{"n_layer": 8, "d_model": 256, "n_experts": 48, "experts_per_token": 4, "d_expert": 144, "d_shared_expert": 0, "activation": "swiglu", "moe_layers": [1, 2, 3, 4, 5, 6, 7], "router_score": "softmax", "normalize_top_k": true, "routed_scale": 2.5, "balance_loss": 0.0185, "balance_bias": false, "router_z_loss": 0.001, "init_std_router": 0.0063, "lr_router": 0.00166, "n_head": 4, "n_kv_head": 1, "head_dim": 64, "vocab_size": 16384, "norm": "rmsnorm", "norm_place": "pre", "norm_eps": 1e-05, "positions": "rope", "rope_base": 16700.0, "rope_fraction": 1.0, "qk_norm": false, "attn_scale": 0.125, "tie_embeddings": true, "parallel_block": false, "init": "uniform", "init_std_qkv": 0.0167, "init_std_o": 0.00417, "init_std_up": 0.0167, "init_std_down": 0.00251, "optimizer": "soap_variant", "lr": 0.00232, "beta1": 0.95, "beta2": 0.99, "weight_decay": 0.089, "lr_head": 0.00468, "grad_clip": 2.0, "warmup_steps": 200, "schedule": "wsd", "decay_fraction": 1.0, "decay_shape": "linear", "final_lr_fraction": 0.0, "batch_tokens": 32768, "seq_len": 512, "doc_mask": false, "z_loss": 1e-05, "train_tokens": 259700000, "steps": 7926, "dataset": "wikipedia_en"}
Below are experts of layer 5 (counted from 0) of a mixture-of-experts language model. Rows are named router (the router's row for the expert) and show model dimensions 0-255. Each number is 500 + 50 x the weight over its row's rms, rounded and kept within 0 to 999. Numbers have three digits each.
After each expert's rows: a language model's description of what the expert responds to; "comes before" lists some tokens at least twice as common just after its tokens as in all text. This comes from a sample of Wikipedia text that the model never trained on. Tokens count by the router's weight.

# expert 30
router:490446449437466422425509546460487564532542529420429457473565535574557463497448579453549448542422562484537583538432402505480493544406475551497565442518424503473459478592491571438518464518429478560494495526526515528473513529556454520516595536561462440484479516489587565544446564522419434533509473425554556518485444418563541521545545561469477470485487442540465541461482556485580565532520446418463538505578555479557478419469517567605550527536583433550425445524506492432537476446466467453458529507467588456446549531571494561460427431520576444520518581446449578570457544473524545541550540525469554553473537474535421406486563554599484460518548456573459516406516456512440510525473548519533472478484548436411426564513608557576511522526434548564536491429480558541534473573566534
It responds to: Table cells and modals. Table separators, spaces and digits in scores and stats tables, plus modal verbs like may, would, could, will, never.
comes before: " ", "–", " |\n", ")\n", "200", "201"

# expert 28
router:502430541576503493395456532491552524500548488390482456407522531513563523422513509518501476588444511429488532567368436536515480543431608595482545470544458504492503513532500541450532491570570477487544557466565615524493428589570418502557528498498465477398478519521517437545423624442431457529520559446555560539477454517529542558558430513421466508470472385507445561492456548479503600464521460516432559469552578528570567499415459530537557515495555447616460502500529462486500451536446476487441525427379534501490558528561567436415481488471575478546554583529507491501524482470519542552456490478491537576488510466621464515454553606558474413452529554534516504505476479494470545474430533583574500468529489432499465511400590518546511525451504619507517467442439482497476498506492523
It responds to: Concrete head nouns. Common nouns after the, a, his or its, naming a place, group or thing, such as school, population, habitat, town, album, team.
comes before: " of", ",", " in", ".", " and", ".\n\n"

# expert 41
router:548443458596436482439553557456499545475523488412426457482584544492540461590438540568517513516480504520458567555458388530473513542484539528451582458536441481460501485534454594459594515470509408528511460530515516562531493476540464512499581514540484486506463463421559391536376554513430443559512542449540581522495457500576527505543461528481415525471472470489506516515566545518534548467572418511462550449547574558487507474438483609547608608463564459575476424438575570463534511523522483420461513458445583484468527569520513599377428455526560460526514513499564551510466503464429532534437572515484564602547499436589476425434559588497449445623528474516440525493494520510495569534499510551456561572514514457430474535476568509561519593445499529585509491462449511500456443452542517
It responds to: Institution nouns and endings. Institution nouns like Award, Committee, Festival, Station, and vowel pieces ending foreign words such as isto, oga, stra.
comes before: ",", " (", "\n", " in", " to", " for"

# expert 27
router:464461515492593460411602549431538567542507517437481493476535420571538487542494557503569502546487531492508560558494446569599545497429507512435562442516446582499448428464483546500495467515426448484505570485528505546498405545535482514600560496572479475482511429552488550556459552366451456518534457464543585528526461489526621535469502571639459474444559480456497457477489537447571547415532507456526609438570591581548434443520563525521474531498575397512487501450533423417546447477479484430431566482501488508494501562577483569442494455635512423531505484439507588583439548513539509593465516456453444534494535465553484516511535578503503468507569504503426558422520446525480547553507509564475527405367523463417446556460565520530513459420533526527549504476507522486486507514523497
It responds to: Decimal points and symbols. Decimal points, colons, percent signs, plus/minus and separators between digits in tables and coordinates, e.g. 0.96, 3:42, 45°24.8′, ±%.
comes before: " |\n", "1", "0", "2", "3", "4"

# expert 18
router:503414486513493491454434538422536529564521471495436528489547511536518427553427534416573429516469552511565556574405469472505473533429439524473535449425461506470479494494463531500492436524480454487474541491598569540573439571533469542577565521476471467464469473484487429544488550541423467546500478464557572531433494420563539507598425532501372462465426482511486560465491551449593542467519478465440514447554588520540536461377563510592444568586608420544427460470539518474601436483419427391457542502441530491432486544543498516465444427441520435537449540448610556495457477474540534532527564507448474565495536459542420456457563539449507435431574488558424506560577487523423485551457539573418509472524522442483417556525554529571530481480532549492517464445474531566556432476497515
It responds to: Verbs, articles, of. Articles and prepositions inside running prose (the, of, to) plus transitive verbs taking an object, such as pay, provide, gave, helped.
comes before: " the", " a", " his", " their", " him", " it"

# expert 39
router:487457477438513396416525546469523567592491454477454536453563433573582486489493492513548510560539504468468592539475524512563514543497593484478622478623500509476393404580547552513493509449418466465495478461537540514457447526554415501552499509519503522491530466510526479523456511479474504538555560560576683555471408464544470487505520527512441531468524477568513420374510570445467540471577480436487538476594440549492477469486510474556470512528543436547462412448525487553543509505458493472459542451408504534422590513578502530463470509481624478560579524509544513509483487508535599523448576465479410525538575483573502485524541574479536446578503519497378532496578472497449500591484551432517583480379629452503481523494519499518502529531532558588487424431502514427550499518508484
It responds to: Year prefixes. First three digits of years in dates and ranges, plus en dashes, e.g. 201 in 2016–2019, 199 in 1990, 195.
comes before: "0", "1", "2", "4", "3", "5"

# expert 40
router:511410533548551502409494542457480533458488527453442527491595558556562513412478537536494467567470550436520590591377485528476507557409558570494528457566492485491510475547426531473495543573532464491511571501560598518454386594601479535564548512552502521459448505533552512553407609438496478538531564423551546528470481469539559509561410543435438540459434422485484581468403541513512569510510448486480504483585609519563588475466493542586566553485568443580446484473498454482472435424440484470437511441437523456483555540546557487443481487474571431574543568469452501587475481465516548543417547518456570583499511479572399498488544591557449430431547517548475497518517469530499538508452517566510505486517501457484447532403578525531498486449466568531503492420424553522448504509483556
It responds to: Abstract noun endings. Abstract or general nouns and their suffix pieces, such as government, development, distribution, -ization, -ability, -ism.
comes before: " of", ",", ".", " in", " and", " to"

# expert 29
router:504450461548477532473483503457503549448498509446442529464615520534546463482441520554521492555493494390514583483402484556458555533486529510398571464497464458417499456586466550513485461580520457554464567576548500533524484545599455502530573563520481386426472578484490450543500548460595440558543470596492513534402420539539462492546459538499423459468462485502535526461475546549508586480559468527517484456555481534546468414548578543506561618452551467578421430525510570429545455516479459361458476492461553471434545540528566429447477454469587532521498573461510557483434564514524527518561658504480583483463539469533483444524556550528456483454635467603453516566478535549495572567468504482452484450502508473435488513447571524530578512454470586516514492462482546542422416470478513
It responds to: Foreign name endings. Final vowel-like pieces of non-English names, places and species, such as -a in Tulsa, -ia in Kabardia, -aya, -ville, -iana.
comes before: ",", " (", "\n", "'s", " was", " is"

# expert 42
router:481441571531496492446508525428510580432511492507431506465577499526534527513472573482487470570526534437561621501474469533467481520474474572440526439452451432425433438547475505495460464572419481608510515580540535541515363582559442529494609514485493447470480557538573562527387543424461516572550453422562537491504436433566485515550429542474460511557477465427505520448449550514525577501559402448549504478583459516560507469551461571574558556432555443579432471523461434486524501456466419455437549470464565492439544495557506520444460457442515475505464571451433608440465528471519558536480588490525533530464588467550466462529560522512456496480575470565483495553530467523507506551477531448445516423471528468520447531444572563525522437514326547574512505459443519580442448522460568
It responds to: Numbers in tables. Digits and numbers filling table cells and ranges (goals, times, verse numbers), plus object pronouns like it, him after verbs.
comes before: " |", ".", ",", ";", " |\n", ")"

# expert 32
router:473411504448481497463454537400513522542540450466492484481510552506520435487449518398607475509520611453502539561414478505500485538456524496442528460445474539446537484494417517571465544556516486431504503480573540569481506608539460520519523518493464504518469464493416454559505553585491475541439450561544670545507517544561438506546494529510386479453422488598498457404482508429519552540533526410471539529505571512505469440450475487578469541407606457518487455448524529435610434559459474476450611473433494550494489517557475466486453426504566438491537617499504555517448525441428530570555520539391489488463553488553400507521510596513482502493528436550423585499479446576496521600388524524469545448488570435500468556512530527560538463478550497555541427416475529485515374485510490
It responds to: Prepositions and articles. Function words opening a phrase, mainly the, of, in, on, from, at, during, as in According to the United States Census.
comes before: " the", " a", " first", " his", " its", " this"

# expert 11
router:537438467493533467423557538426575569496543559457467514444536460569464432556500544542494436557481572427526558524500497568475544464488632571515531465555421475490446447541336528437470539584461443513514576549522479558515526639556477512572546484536464452476546526504524400535491545485448442578557500443499517575499423465549492510487545450424371541474510428490529458455532576545525520526569474450459569517546601573535548455484494563548461442469522449519371439539537508480463461470442466534466474468472467486519526542491498491430477485565509451538567556463395581421507531459523568548465480520542483476487594500536573465516530515473562501462479494514433522477527488530437575547459562427385589480458563466411435570484529499551522449480472485539508437448461512507512441649537506
It responds to: Table headers and cells. Column headers and filler cells in sports and election tables, e.g. GD, Team, Votes, Passing, Safe, plus blank cells and row ends.
comes before: " |", " |\n", ";", " (", " |\n\n", "%"

# expert 31
router:456445539491485431427469521466545553485475496438455484413551470532528497560511558517494489554449540521570570604491438550466493581446495548541533448506433473462426457613503548465479515493432466579473568510503464578456475504517464533608549508454470474456522488521547572538379601521481449511542581416545606546481460519553496512525541548522453434456530426547504542463502543477452563446568445478564526507578594465492535426443493526598573566400567428560461503552550343467500501471466502445500561401474582512486555538564528495420437483581588431550491591483443549583484495517549547544517526470488507480436540491577485419519546507475473461462562526558445519501500508538474523557467520481493447422540559429448461539487623552519527542502486550557515512433444580557562446551437556
It responds to: Participles and plural nouns. Past participles after was/were and plural or activity nouns, e.g. performed, built, released, version, players, operations.
comes before: " by", " in", ".", " on", " to", ","

# expert 34
router:476462519414453460408620566481561531565585497444465481497588565564547496540476560507550429567418534490559519582489444552534516486443500514517542473598443492510531491501495506545432584432515501455514548553505507567436510548518456514575541491397484489488512541412480392563472505500510521497448448444591520577477482467524479500556595529488489534451459501453475510520478529449519538480507456448481579472535447476511436483520461566591469536421510423555456435450518481495527449483446437472474509357417565524483478533506496573480467447521544511518520535498396574488437574427504556494476550487479494547435535458577489452508588524376512477538512408517442550476617575521509581502402501489493557456418583455435470613493626602567549463495411500544482469492498524539471509610474493
It responds to: And-type coordinators. Coordinating words joining items or names, mostly and, also &, or, vs, including, like, as in Film and Television.
comes before: " |", " the", "–", " \"", " other", "th"

# expert 19
router:569455468461402488454512572450488536422487506474447481455511611535574551506408539570487422526487530434420540449511513570471547589459525504523542461540502537413415385543409524565494484592474454588552555522549477489478507602544426490504530563466506429391441595538526439515449575488435446600490510417548516546410422505564490513539455456435510510476432467483521484435459537513494601437539483513474548513562516537518546477518434568528534541470538486572419452500538490449530507586481426469449519502454539597443507557560542478461480422494517507549605562460477595410497488445494556524496550525510537520402569423554389452546520580518471465453587527567436531504476490465441615535476521486469513451462501464504478525454511556530539525468373509534478453446461504513433474492462524
It responds to: Countries, leagues, organizations. Country, state and league names plus acronym pieces in sports and institutional text, e.g. States, Canada, League, UNESCO, IND.
comes before: ",", ".", "\n", ".\n\n", " (", " and"

# expert 13
router:507443500509488524436518536437518559464439465394443441486571486515562516479506555557488435520462516464480630484460470568430467553511586551494582473576457478474385486532456495446534467526486444557492534510468503539481461534521418506472581504545449468400385476531516467549407603485541443577580543445471578547496424536554435505465506462472485509473518491513525515507497529538470556464541360463520503553541454507557514420490518556521541569476517450638421556519549484437464496555501429521424499468461528494453490569539544530509484454517545509596566545491486536521503463450524499525403605571443543565469564456554468463473521561521450458506618464585521526489495464548504581517447475540475489477406494494426461609407544520564530551408478558483485430449390536577509409476441592
It responds to: Title and name endings. Final pieces of titles, names and years in lists, such as the s in Memoirs, Stories, Lusignan, or 2001 in citations.
comes before: ",", ")", " |", " (", ")\n", "\n"

# expert 38
router:457464427505505407517527535512498552560595420516457486398561469568581464528498561455456424532452581403493516550493477487560540538458568453431554496461442579534412440527493559443539499472472454420542494474599502612546434491518440524528533519527460497466381459462448493522500516448475474527530551466571525533497431443563514582526563517494431584449496499567511436355538555395544530496617511439507522527561498586508427399562496548549486506540552473531522524461554447465611506507480404518503564513521504510449598573518447544514424505532575420590593578437442544541472423494410551486509545482514510480499554421529405454482533597580460458503570555526493511491490498557412496510467520470494473472485544447463475515437585449581529485521452499532511487473468474529437493514461520
It responds to: Space before numbers. Bare space tokens after table pipes or colons that precede a year or number, as in | 2002 Zagreb, Water: 0.
comes before: "201", "200", "202", "1", "199", "2"

# expert 22
router:467456487555412460366573562408484506454535463416469482402522537624515438421492536503578421533463548465490501568478479474503520538450465529469564443498477580479517458509557574526486516515507481483571624508519537557477444497553441507471575486474488459448499487491568570521467544442449495542502415480488547496489475587524467618549448584529461493459455510492535501475555535508427515451526453464483561565573542539541469452538473517585573560530498436496472447471547475448521389464440502563529482434470542536365499522547464456490500470528523492488553490456453537482426577414516606460485537479527471507533553463640453502510567487572500472505551527596496636465515522518459493500439556523405522582460552386473500615480484607571617568472452484520495457502452559468527469496508558
It responds to: Clause-ending commas. Commas ending an introductory phrase or list item, and clause connectors like where, while, but, because, however.
comes before: " and", " the", " he", " a", " which", " but"

# expert 7
router:473428485468444441477510543424496602468557438469464466406557579577518483537442528499503423512434584485530561489511472468617482508524610500440559388565502565486469479405531582506477509411460504535504537501559449586494445637469396549522566497429488453459441527569483475543438571496425462527522461530536530521506473464569523506582537475516484505527546512535483432474453575504494541571629429444479594490556544580545456497491495503590525430540538490643536507500548502432544548435513502407429489493496596516491506519543497544523378505517526466618529549470564616432459535520505570532512494441489528501482561453587473506527509630572546418515579465494419511457565506480478488520493544485469547521493514445481473530521521454553489480559500578522491456457513525554476423477452464
It responds to: Numeric quantities. Digits and numbers for measurements, durations, scores and table cells, e.g. 299 m, 135 minutes, 3:18, 4.6 mi.
comes before: " |", ".", "–", "%", " |\n", "th"